config.yaml
experts_per_token: 1
d_shared_expert: 0
router_score: "sigmoid"
normalize_top_k: false
lr_router: 0.00108
n_head: 6
norm: "rmsnorm"
init_std_up: 0.0361
decay_fraction: 0.714
seq_len: 1024
train_tokens: 357200000
dataset: "wikipedia_en"
Below are experts of layer 2 (counted from 0) of a mixture-of-experts language model. Rows are named router (the router's row for the expert), gate (a neuron's input weights, with its number), up (a neuron's input weights, with its number), down (a neuron's output weights, with its number) and show model dimensions 0-191. Each number is 128 + 32 x the weight over its row's rms, rounded and kept within 0 to 255. Numbers have three digits each.
Before each expert's rows: "comes before" lists some tokens at least twice as common just after its tokens as in all text; "comes after" lists some tokens at least twice as common just before its tokens as in all text. This comes from a sample of Wikipedia text that the model never trained on. Tokens count by the router's weight.

# expert 26
comes before: " |", " |\n", ":", " |\n\n", " Places", "–"
comes after: " |", "200", "201", "202", "pr", " Clem"
router:123129093120108189046133149173139145147118130107102155063136144130164098149132086128085086169148145130182100086164175188159181083162115157138138085084186116120140088161175106117105111168168141116061116142087186186145155119113148118132097104135140132159058095112130124136199092105093122093156181164083125124092117136137142182117144152183128118144101084118155104162136093104093103113118102130142115169185106092071147201090101127164108112112078124093135086110088152097095121122118089111141072088122117151075151099108101065111106114143114190125170099103131136159144115148179208133
gate0:095092087149129132143111161135151118085109146184095188141143079128147155058082156114076105138094139129136080104139128159187126105175125066160139088162128142138116144089161157157158163086102144109132161130154176130068138135122094130166106098160134145137089148090119124112108129090120132091159138134105107115102083163159149130111109121113069066140185092151165189122159121146080115114160128141102124142159125109154116093161150197078191111126160092143160215159137097131118120067035107145088185151131150121096130073114155138114092146136034161064189112162143071126137100134104153169
up0:110106170123091186076140092136167143096161113136165081145137140099119093155178086110114129116085112065157136111125156096155145127154129121151119149129067124081147117144133149136071104107110136210117110136158126094124121132108136166138131202109135114171109175150133107120179116158103180162146040105136151083098122053156155124132168109113100090186124136143168155197163092101144069173082056100126161068132138096155107113106130065106104123174111183137167104141087081191121153138175135130121148073076135104135149146121132115131170107174115116151148162137082203148112092207119141143
down0:076138160149091126146115134186082125129157102089140137154151154118083124066075149103135135095160146132138073135169067082116132144158101081149097120126106181127089062132124111130121106125086104150162178112094122154120103124080148142151087105164157171111155218145135165182179156088096176186166106207121108136111147082065145138119109147116114139032150085092142127154111158126119139094101125062096117129159120128137076150144082150145125129144160156127203112186192125185099076136131126138191157118209134114115165130114120129169089130144120140110128155165184155144135144153097161140

# expert 18
comes before: " |", ":", "(s", "-", " Density", "–"
comes after: " ", "-", ":", " gold", " silver", " Kingdom"
router:138131089122109192034135140163125149149117134118106175072136132127176103153132083133086091165145149129178095103159175183144187075170110161142143086086187107130135108154164106110101113168163140120063107149092186184158158115116145119138081104139139134164073105123134127146189083105084122087146178171077130119106110149126149177100161139166137126149119072110152121165139095114094096114125093127150119171189107085075150192102113132166105097107082131091138075119087143092101109126115084112152087089134119157077153094104091090118110124153130183125166101111135137162145094140182222142
gate0:087088120057118111135174102161153145093196121137071203134104125165174173113113204089141112116111071109131139193145106165113126066076073144136117149107108132153150159110178156132095126129141106117158136179081111076096110211141132153144095074169106099173182115133096116114110053167170082145150131144168113106101138132117074120123182107111143147129128119098152117150160144109110084104117121152119159065076095149146203152078092089133163126202122160108155129142170157141133152132136173144126109135122090101148119085104163116122065133153079098133072150124105121119114099176089079124
up0:147077128099128155139144150153147139121167122121094150067116141154143111073163096136102134162157117129125143121171131121137127088090069150179190162120065104101173085103157141121162079172169125098137148135111148105044166158114144146168087068172075091144133075112120138139097082171136096118086075162150111164101112136193142095162138117149118147077121186084143088068162106123121114114108160089144170121068113164176189117167141120097071130147152218142093140145184155153172066143125132127121117074104081140131131162164136119138075145152119119160090103156141175104118091146066093152
down0:156074096088108142084099104124115137091200149143132133111105129140218085119135137080093131145160140069126134118156123115114066098166080141088138193076105070126111112158133124164201084129131081166102148133169145069097161160141135144182048130115139124137164114125161121119128102107083116072090133156173124162181102147048063114164105155145136164145139165071137147107087153138164091086120123127076137114142120116173163129113111166203151128097102146130094133181175141080069120125167134148101071101113106170129158126148091169140079094072101106158086133117098119118121130109098164123

# expert 22
comes before: ",", "\n", ".", " and", ".\n\n", "'s"
comes after: ",", " in", " New", " of", " the", " United"
router:132134137145090136174137107162168105068178139141086146111137101088202110154110141061127122143082173113205141146126147208209153069163093152140181119084136158077172082150154095112091139173176116145075091170120149143103167142078076125158089114130120129126090140112074132064175092114099107131158118166110119163127140135158115156131144196188114083097105106124179127133134130088078121077067152128136131140138122107096199161101086135095129086108122142080187156140122113102081118142104092175122150096145109176075134100115123091112146085157111158163154128165165124126143153146154094132
gate0:069063101153099133076146134105193134111111139103121099167137109162134134140160131140171139131137140076138138204079102133137122071148186091149143147162145107165133102163171120136161166150168127096165088108111103083169125114172116183166109174108121113133077117089076121110156109099128082117160141085112116169086172117119124135119082113127138113134181106120090168076138134092133187121118120079093157125126097137042177129117126109130171128159142176222105104085099169111090174087146122099169117153052092050134194145108119164098179136089115143103155097167144103123163083140171127147
up0:070079106162075098100155178082155102140115118184088128177131115187145154151179145146159137120145106095137161203068086148126103057155132121134102160138135162139144086132163092130142195176136160122162117156074131094169097163179142170226096162125113154132112157090072121097127129109078109171130150106122113123109136155129143120117093088121162106114167149126095162120126142111110167126142085086086162146106121146068153167144107084135176132128136128233060139060148117147073156126166129093158128109078129077106189122129126179104146111155135145088167136134124123132171087116149113169
down0:168119106127173085184101142104150117084168153104149120126151125084139156174129126162165141098068122086163206153093139110156108117069159141108144146103102137173107149161118125139102061125130154163166173129163103153131128118138134129116181092110112144072031165158105123107117106089160137081141097085087178179138164113149072171127124148131113124139128125106123180093120180135163112093057121144153134146111105073078128160071149130165066171127140152169150096091117079079110095200109158166157129099134122151132159120166103112108172075125143108194109170147172147096089156063187138140

# expert 12
comes before: " to", " in", " by", " the", " a", " on"
comes after: " was", " to", " were", " he", " is", " and"
router:141119102097119139127136127149172118172094133152104074113140133125132139115151137093158108132151115153212113122191135171187082063133103140100140131138150132124139122198145060121087112171157125082107096165072126126124163084034121076132099037163122151169030140127145141136174080095099132135144137166089142125112127105132136122118128174172085100072093099130113093119123111094099109146092189166135137110136123094115183169125108133151106138129108146076167117170166177137100194116106101143132124081139122212066142109155103096049087104142102142103122139154175161106112155142114166157
gate0:127177136140125161162130197100147127173137054117171171140141148190084117176134132136147072123121138153108127166108084157168119186166153133133179113122104109100094079159170203122116124113081144105180080178148113112152150183084118129142000137144099157124092092128141085170131108124142108135097114100238097144142157151116126177104147113152142143100132160092151110153136090057121147150154158106102160118131110140150129101120108083133140144129166174139106120100160113134092187102164152135148097111156166146087150135154091117120094126180078173106106114122132099140087128080104068120
up0:139172168169134145168140176102154142178125075112168165137157165183114093156125104079123084150110174157099102132137088123118145193149132153107165140118107161088086069125157163125117118113061136105194123184116150144149095202112098120148027110147100095026106099115144124184135143103153134129112095104245105109148160148079124177131161129155133165129150130094148126128081112086171152123151122165087192109113087166143074115120116098125147117116165158151143124112169126167080147101122167118114086132124138129098101136117093133160122110122068178098086146124114084155126150088098078120
down0:162092068123122117104151119169090091091099130131109109083104124103132141139142132159105109118164171141108155104121202162154148061104188086169159125151116078147134113113071180136105093227142126133089147146232174118180101113049196164104178115066136106128181141118105131117145136164110122140129191161107103115074111150124135095101102131125107131097124123163089079133130157157182090155085120108147078121166104112121100113162160135120154155127164117208103124138088146080141130169166122096137121111121122125084157140151174196140166149097159108193146119106124111125153086126192137165

# expert 6
comes before: " of", ",", ".", " in", " was", " and"
comes after: " the", " The", " his", "'s", " a", "The"
router:127148151130135165162113079150135136157138147101116169107151168144161114186142115133102104128087123157191142105139153216123167126149125147160165099112146130086138107202162081137120107174182138124146073119121109198145149136119063149127080095165078149102103156110088158112191087147103142112171132153141133169119131135157132157152130178135100129106111130106151082141094152056076127128116157168095141146153126138109160253108108073107156116171094115078232176126122127111090156134136062147123097133127129140108135110052100078123087083167092091120111102153127141147100132110164081155
gate2:091138117168145123094114142076186091151125138076104152183168141131109088219098171172138133196127155132096099165139087131163169121029110093106130137107126139147145149114125230105110147117199133142168127167102106099173196106131138187162118125138080103091137129119150162115141145143161119200118148179092125105119104104121099117106093132118142069091185091169103113160154109096078119192150086160126165142141198149150113116157131180092117116103157098181137092145147170174150114144149135118136136128088144092122169135187165109156084143206123159130125144147134138098149133100111090109
up2:131133116200151148078129165127129094142133180135116126110109107097182141118111114130155082083101143073175162127168111157126130077154146151094089176139142136123193086184132084081082152187143092145129048107131136153119115153151138175122126109093076144164102125154108092135132110118105135096136081130158099100103164122137096156161132126050081109111208139150150169151099162118159075142078175060154166152141142121144140145129082171112128127137110073134097185151172080105142189120133158149165089083163139128122175162077147162122120166084146088147139142091153135125068099080182208128
down2:143178129167162163086128158147131148105189127163155092138140149167088147183148099130089102127085087128166073137134150165117119127102156127121167079121100134156154146126124116148153101182100096139133082140132102125072136150139117113098104139087164135084094202152149124193125089132100163105153115149143130091144069112123114170160187128135019142090147224113094138075149155094175148155120135088102121133129111136096188139122129145160031117153141111117157142160197108140123207172155155104093129124151113141127172136155187117072174130114136155177149163137180139133161163081166120084

# expert 8
comes before: " ", " -", " –", "===\n\n", " life", "′"
comes after: " on", " in", "In", " |", "On", " On"
router:134126163141127121121151156174135114127115141117138104088124138107143167111133119126123113148131175155184098118137164138182159075161096132138169097073163140095161105134132134076122100138141100112093063102085123171122174118140131143104098125080162140154072112138141166118137089140092097173185110179123116213108134098154149139154125190197152082154110091170134160162168090136091115045159130102128118148184109145073195181059106152152094123173156137114143127075118091158119120136029071172153104110206080127096185152141108091097079089180139154123150147099131157161119141142122138155
gate0:159138142153169172181168113099133177136177204096101133087150153113141120182122101139090148145109102097129097122171132138146087131162148162148171113149147126128141087179085145155117144076200143080093123161095112143132186131153098168123081119128180131101061158127159131153135177144106093091181143127222157156167136161105106137134118134157174143154141115140154142153127065143202084108222086131122124184121160122119125112082108087086076140140169160142097130167112161105138160119092125116129103131100089086193116140081129134089120089155120056126187144083171154114163149119156180139
up0:155084148164109164094091118148176218093114158107136130180121172122085077127069142151207153147166148180118139147125144105205143133182149141165095164077118128096065157176179146126118135124088084136155080133193084123166113122191135086104131182192140103124149111153099075100112142128123148157136121072108152166102169089183142148095116160094125079099116126157080129106095115153147122110164134105140156109145123126154142082118157108164197126117180112052091143107156097111099131122157096101155078153124192188164150123147164161126090133181161117106162138125106087138124126104124169129
down0:123172127097144180103148121126122065142133130180075163134123132073109095124160103095125155147131112146099179152132124153089118178140119136153139128089171086139142137142127118086128174109119116162120086146097125157168134203097177148172175110114100036109135131110153081144130073116099156112129136160100111100087152095091054192098154140135133146127139159122128167167164156142070145167143160159141159121142106108160106189124117103150113163110115103160121186075137165103118157133136113098116124096128094086176179222126091154085198107061114173175150076212139149093164116091107074147

# expert 28
comes before: " •;", "-", " |", ";", "–", " |\n"
comes after: " ", " •;", ";", " Ward", "201", " Play"
router:130122091125098185040140128172133145153110122107100167065132133120174103145136081121094089166137145120184107094156186190154180082156111163130130080085187110125140099157165104096110111173157135126066113137101185183153157110112154105137082104133132131160070093120136135138188085108089131092161184170072121131100106143135145179102156143188141117152105083105155119174128099111095102127115091131144122174188104086071155192111099120163097105112076119089144081119094146098105106132112084113145092089127118159071155100106102084117111110145132185132163107105136144150143112146182219142
gate0:134110107057141086107130118137110107110108110161079138154149182094166174114171155040103068192129126226120136110130124110093112163148163093138094130166142186128094155087117162113074103123120076069119156136157130152134137192133110092125211143190135173097102164084104158129205091127099198128122115148144154127124098090146178109127093101090140138127133071142144121119150158052086111100107090102153152112104147192126094115126174093092108120147097107114134121098139114097106172113090163144103061138138097082067113092145179140135090106126119078123179133130139137141133140115130073130
up0:199048132083134092144106144143062133084125116147081121171191181101224136120141122086069153104108130143096183133168143099127106134181150132141119154115138183152165125140133108148129110104058106140125156184153155100173083126116151175109153124151147171124101176136127095170100113159126110139113132157090145165098153048143173081163096100068120104078151104140095108152099151105153099150185097115164158155161123125124112109147170085158152095132190085088049118119144090100148160116094148107094125164136051125128112170160149111168135076106174092143110098099157141142162161111103109136
down0:195132069149130135146114105101122119090042079127116199131073129171085109165146094090109173096068084149140100167169109131145170162092076111051170111175100099106107099127126149139117142125175161164134167132152154127129087144192124206202116157083163147064122101143196147178136120082119112129158150129077099125169101119154116135126165178173180081154113115101084140126124119128137126134119108147158145116105169094138088125150177150103141099162155096109102127128120124081089112125164163120110179123125134193149040094136108109108123086083133114141130131108093114162156109178165158099

# expert 1
comes before: "0", "5", "7", "6", "8", "9"
comes after: " ", " (", "–", "===", "/", "===="
router:085134176154139127130162082136158177153130135140135113113158107142165182117131166124156074158049125172230089140115108169147143104151145136176181117098111112088152085169155158115089176133137130152091114159064120140105173065128093144113096121124149141169117139137075206138158107128099115160202112216108115170126102114139163128092128156134140094138137133151141128131149113118113120067156174072149103143193062076124168162098110161165171054160145120138157130110152112083111115173104120124211112145140108135101135117078113112115079080150146152083182093103136153125114138138161160156
gate0:159118122085115160120152059121153162138168158153116111196157105126108136096115158104142157080127140122122077134129142136133145079151116061151123125143123154102091134141197138191109142088145105106140121086136132091112072103166166175192179137130113193101123090114097129116148113139177115148159110197112182191090120162103169135108148130133149105100137122105209114196094121189127156189160154149081148113102150140143089139117059088161122158153120149093189169156121143117104130181142078112100194141127172105093137120127076145139095079139119155127099174116131114129062045110069090147
up0:065087140141154116179122162098124139119117109126107145081123103155131141137177163134085101188124137110124172154139108105163100184157141161111115127098143108171121132175108073061167070169148165184083145139124083162123179154157138123104081127141170104124135186155163160151151130151134134088085158022122104065171098097139102111127132104124143120132090135180105146109166169060163100098109096098170159136139101140081132170162149111104109061086137115101054113115120108102175130071100191123118074200130107139089091172142145141102156152128106106140132100164144144078151176163173090160
down0:109124130108099140146179115134154134196130155159109124144133150178150113078089155053104141151133184165118096157107161121145098129093108133122101097183079133142072090099197113165094133168121121080191093084116104140073096168146091113144150129186096120120127125101103138145148145126132096212106185114143153100177160189144167126085147110125136101118086115094193112232167157176180137198103106154149137138144155124142109192070152111083159115159130147061096116133049147125137105157114125159111136110100161125119130121158125056136148119138078135100092140104109135153103167123088145169

# expert 11
comes before: " ", " —", " +", " −", " L", " –"
comes after: "0", ")", "1", "2", "3", "5"
router:136123106117053214091138145173136124105094145106104154105137120115140112139148090124090034136138152128126098122121210130105153069153136196173096091027185114149129101111129133058113122124151134098105102186115146135154127155141153124173109111169104134148056103117135154140173125085091106108119206161106131125112103178137148160104146113156143149155068082113155159209138106152119123113130101124153145204204121076061163151131125162179105066116086154080115088117080154108116113122100129098165133109125113138094177097145123113163144112144132150153165112116134144129151119108189150137
gate0:181089130136138097115142178112182081130119074158149148153103124101174138149154116117105130079094117154088076167094102134098156170151105154144160168097152201112107169136188119085099135139117171084127151149162120116149138053147155139163152072179099138118122136059185086127180132073125107120086103216160144181137131157102137108179157145149114101103142089159109138129111157062075114109067124137157098116136112055136128174170141088150109137124080187066132117105126109084130164133138065138129135084079125089172120099161129140125093125064074120132117135068144111100092099104144151099
up0:162137078099194078125165166155213134136160075125135163142141097114161079165134135103093109066085105125104064083125085186090096138141137143184150172104164147106123159094147084077139158164112170111138053120143127107150102087080109163097124123109118074086130098120114093136179167090091084127126099164151115159122104147120145127156165135136092143136132115166121169145112126099093132119111165125192093147097148081165121132130136129123165088138121161157135150080099134113118130153172106149149086051066106127172105111217117118101095125022108116091111081088171104113097102160135118158
down0:114110080131135176101118031136144146157132093168182127102129087144155167140109113128141119066145112098198209106137098101153148105128096122156181100095148081106112122137098125114131108179141102126151177089161151142190092059129131162147100126111187127106108132114143169105105135146148120124112167130117139081072076112135071133108112099133109100133114184106160131086172161140190081158142137132155167205107118062109140103118101114119056132153113070150118113154163101174117119169121152111150074062113077134106080091120138151110144110124168068170178152078172133089097187106097109115

# expert 7
comes before: "0", "1", "2", "3", "6", "4"
comes after: "6", "1", "3", "7", "2", "4"
router:087154112134099181119176157183137119159128176182139100153171142147144101109079106133160075181131139173152110102114174199193169125126132134132168174061206147154144091141144132090076170119160142065128156105126127200158162092096135154088098152092122114190116152091077150120164139102152137194160120144117152150134171090138094119119101110118160135127145147148125141174130087142119123089153119108095101114181132116101143188093119144122166153171107086117153103067084149146153160174114096149149082137097064135122128145133115098049147062155093153095120060172123119135100143190132146096
gate0:092096081132119120103124125072136111110160098151157118170110116110142115163108127093203162106130118121120140119098120064120098196141098202143141162083196118144172107146128059163125115109164138148077178092085163142157147082114103185124126135133116176099160193149096090136208143142126098118153064134110168112079159150162183141130127178099129077122062131151145163128145098159118092096157045123177135101134088146070150134133106117158135108150162127164120116153172153073130165118144127128095074136097160123107137111108100133127148228158086130200149090129133140161118187162108134157
up0:114095088146112133120145146061124120105136065161113139152066103149106086175133124107157156113113114119137170140136160060099124152163145154150119160119178093200160067102127059155115103136150116109065138123098129182132171081080089178127119126147099147083096144141095062193181156132156084088135113104089174135083128141101161155099123124099128113087041158178143149119132078141115126098144046100184158113110084150072113154099113082156152145093126157170132106111149173089109119130122110148113135144068125079139099145130114113178164185111065139192084118107100158144118142122104080144
down0:129107136078115109125147156111163088129137155137150127111114145200143174161151118120160186104132158167101117086145124146166172135157143093115148065115084067065133079144115118069233123135087218146134114134101080155164122078180132112144141084124142202193114170118133140139088132144134102108135132153170151131121113168084137149166109062153119108118130047138096110098089154106185126111190176159113081124110198093098108110133079058099136113154113131138117093132097132183121158108137125097112099157101094106130110153121086122130165154202116172097092101113127129118106065129141096114

# expert 29
comes before: " ", " Born", " •", " List", " Country", " \""
comes after: "\n", " |\n", ")\n", ".\n", ";\n", "==\n"
router:165148096093047134142157149159124122124114126102123133088122116118155095125080109125082122147141180164154180097131139144127140125152107142171128083098143115095166081162162140082099102096164117139088129119118181180112142077095135143109103044147127131178065136165085185118142123110108204182184154130123137138094109170140125158086162163149156092140126109137195147143081085140116133109141134128120103137234108116048187166118121103124124103107081074098127113069125133128132122098116075154188121149121050133084127060126128104126092075141066134124103097166180137142147154160176134124
gate0:118090153166120150181168140135123153117172192126079087125098066111060161115130100156097097145166108099155130142160131140195156138127123086127120132134144107161108204177167120117120183155159128097168134156125123147105116154189118122166149111045132151149153127147164109089113112077112136100094134098122156096126088148159088154116144083104117214143146163130120104130142201128134145172163110103065141110185155107142139142155097179154136152099098224104098099164142114063112140219112146161125060134132124137154116154133142099132153098133045142126146117050159133133155164081127165119
up0:099106132146144182123107101094132146166139104115164109191119125122141143141075188182118144117127119172118083048158108081127116103178130153123145142157147157132109087123139135134081123115061061108144100085097129141131108158118164119154158141171093189118103138134099121167100106131090070182049165104119160108182122172106135075141084153148135180172113176165069053164159066108101144108163118162141091099121156146131160100161182146106132135138130102066168086125106155114088115159078122135111155174100124128136147143140065165138133116107158099109146112224099191134098111170150071119
down0:149056134090115165118131161089167108138096145144186098204106192115128125095058145121038116107085159166095155130135091098149111074113194129091157196130150171130129120155101148178119072069102106135091092117090133130135108142146126076134155144152100134138127178142138118194161113111142101181120153078134146136115149130153168092137088124100080175119152132173163119203092113110157176136160110179149078142181127157124142069180181112144152090150106118116123095094102095087126105114102100086112138148080139128132107147135118136174094087088196132118110145166131127103051130173090141134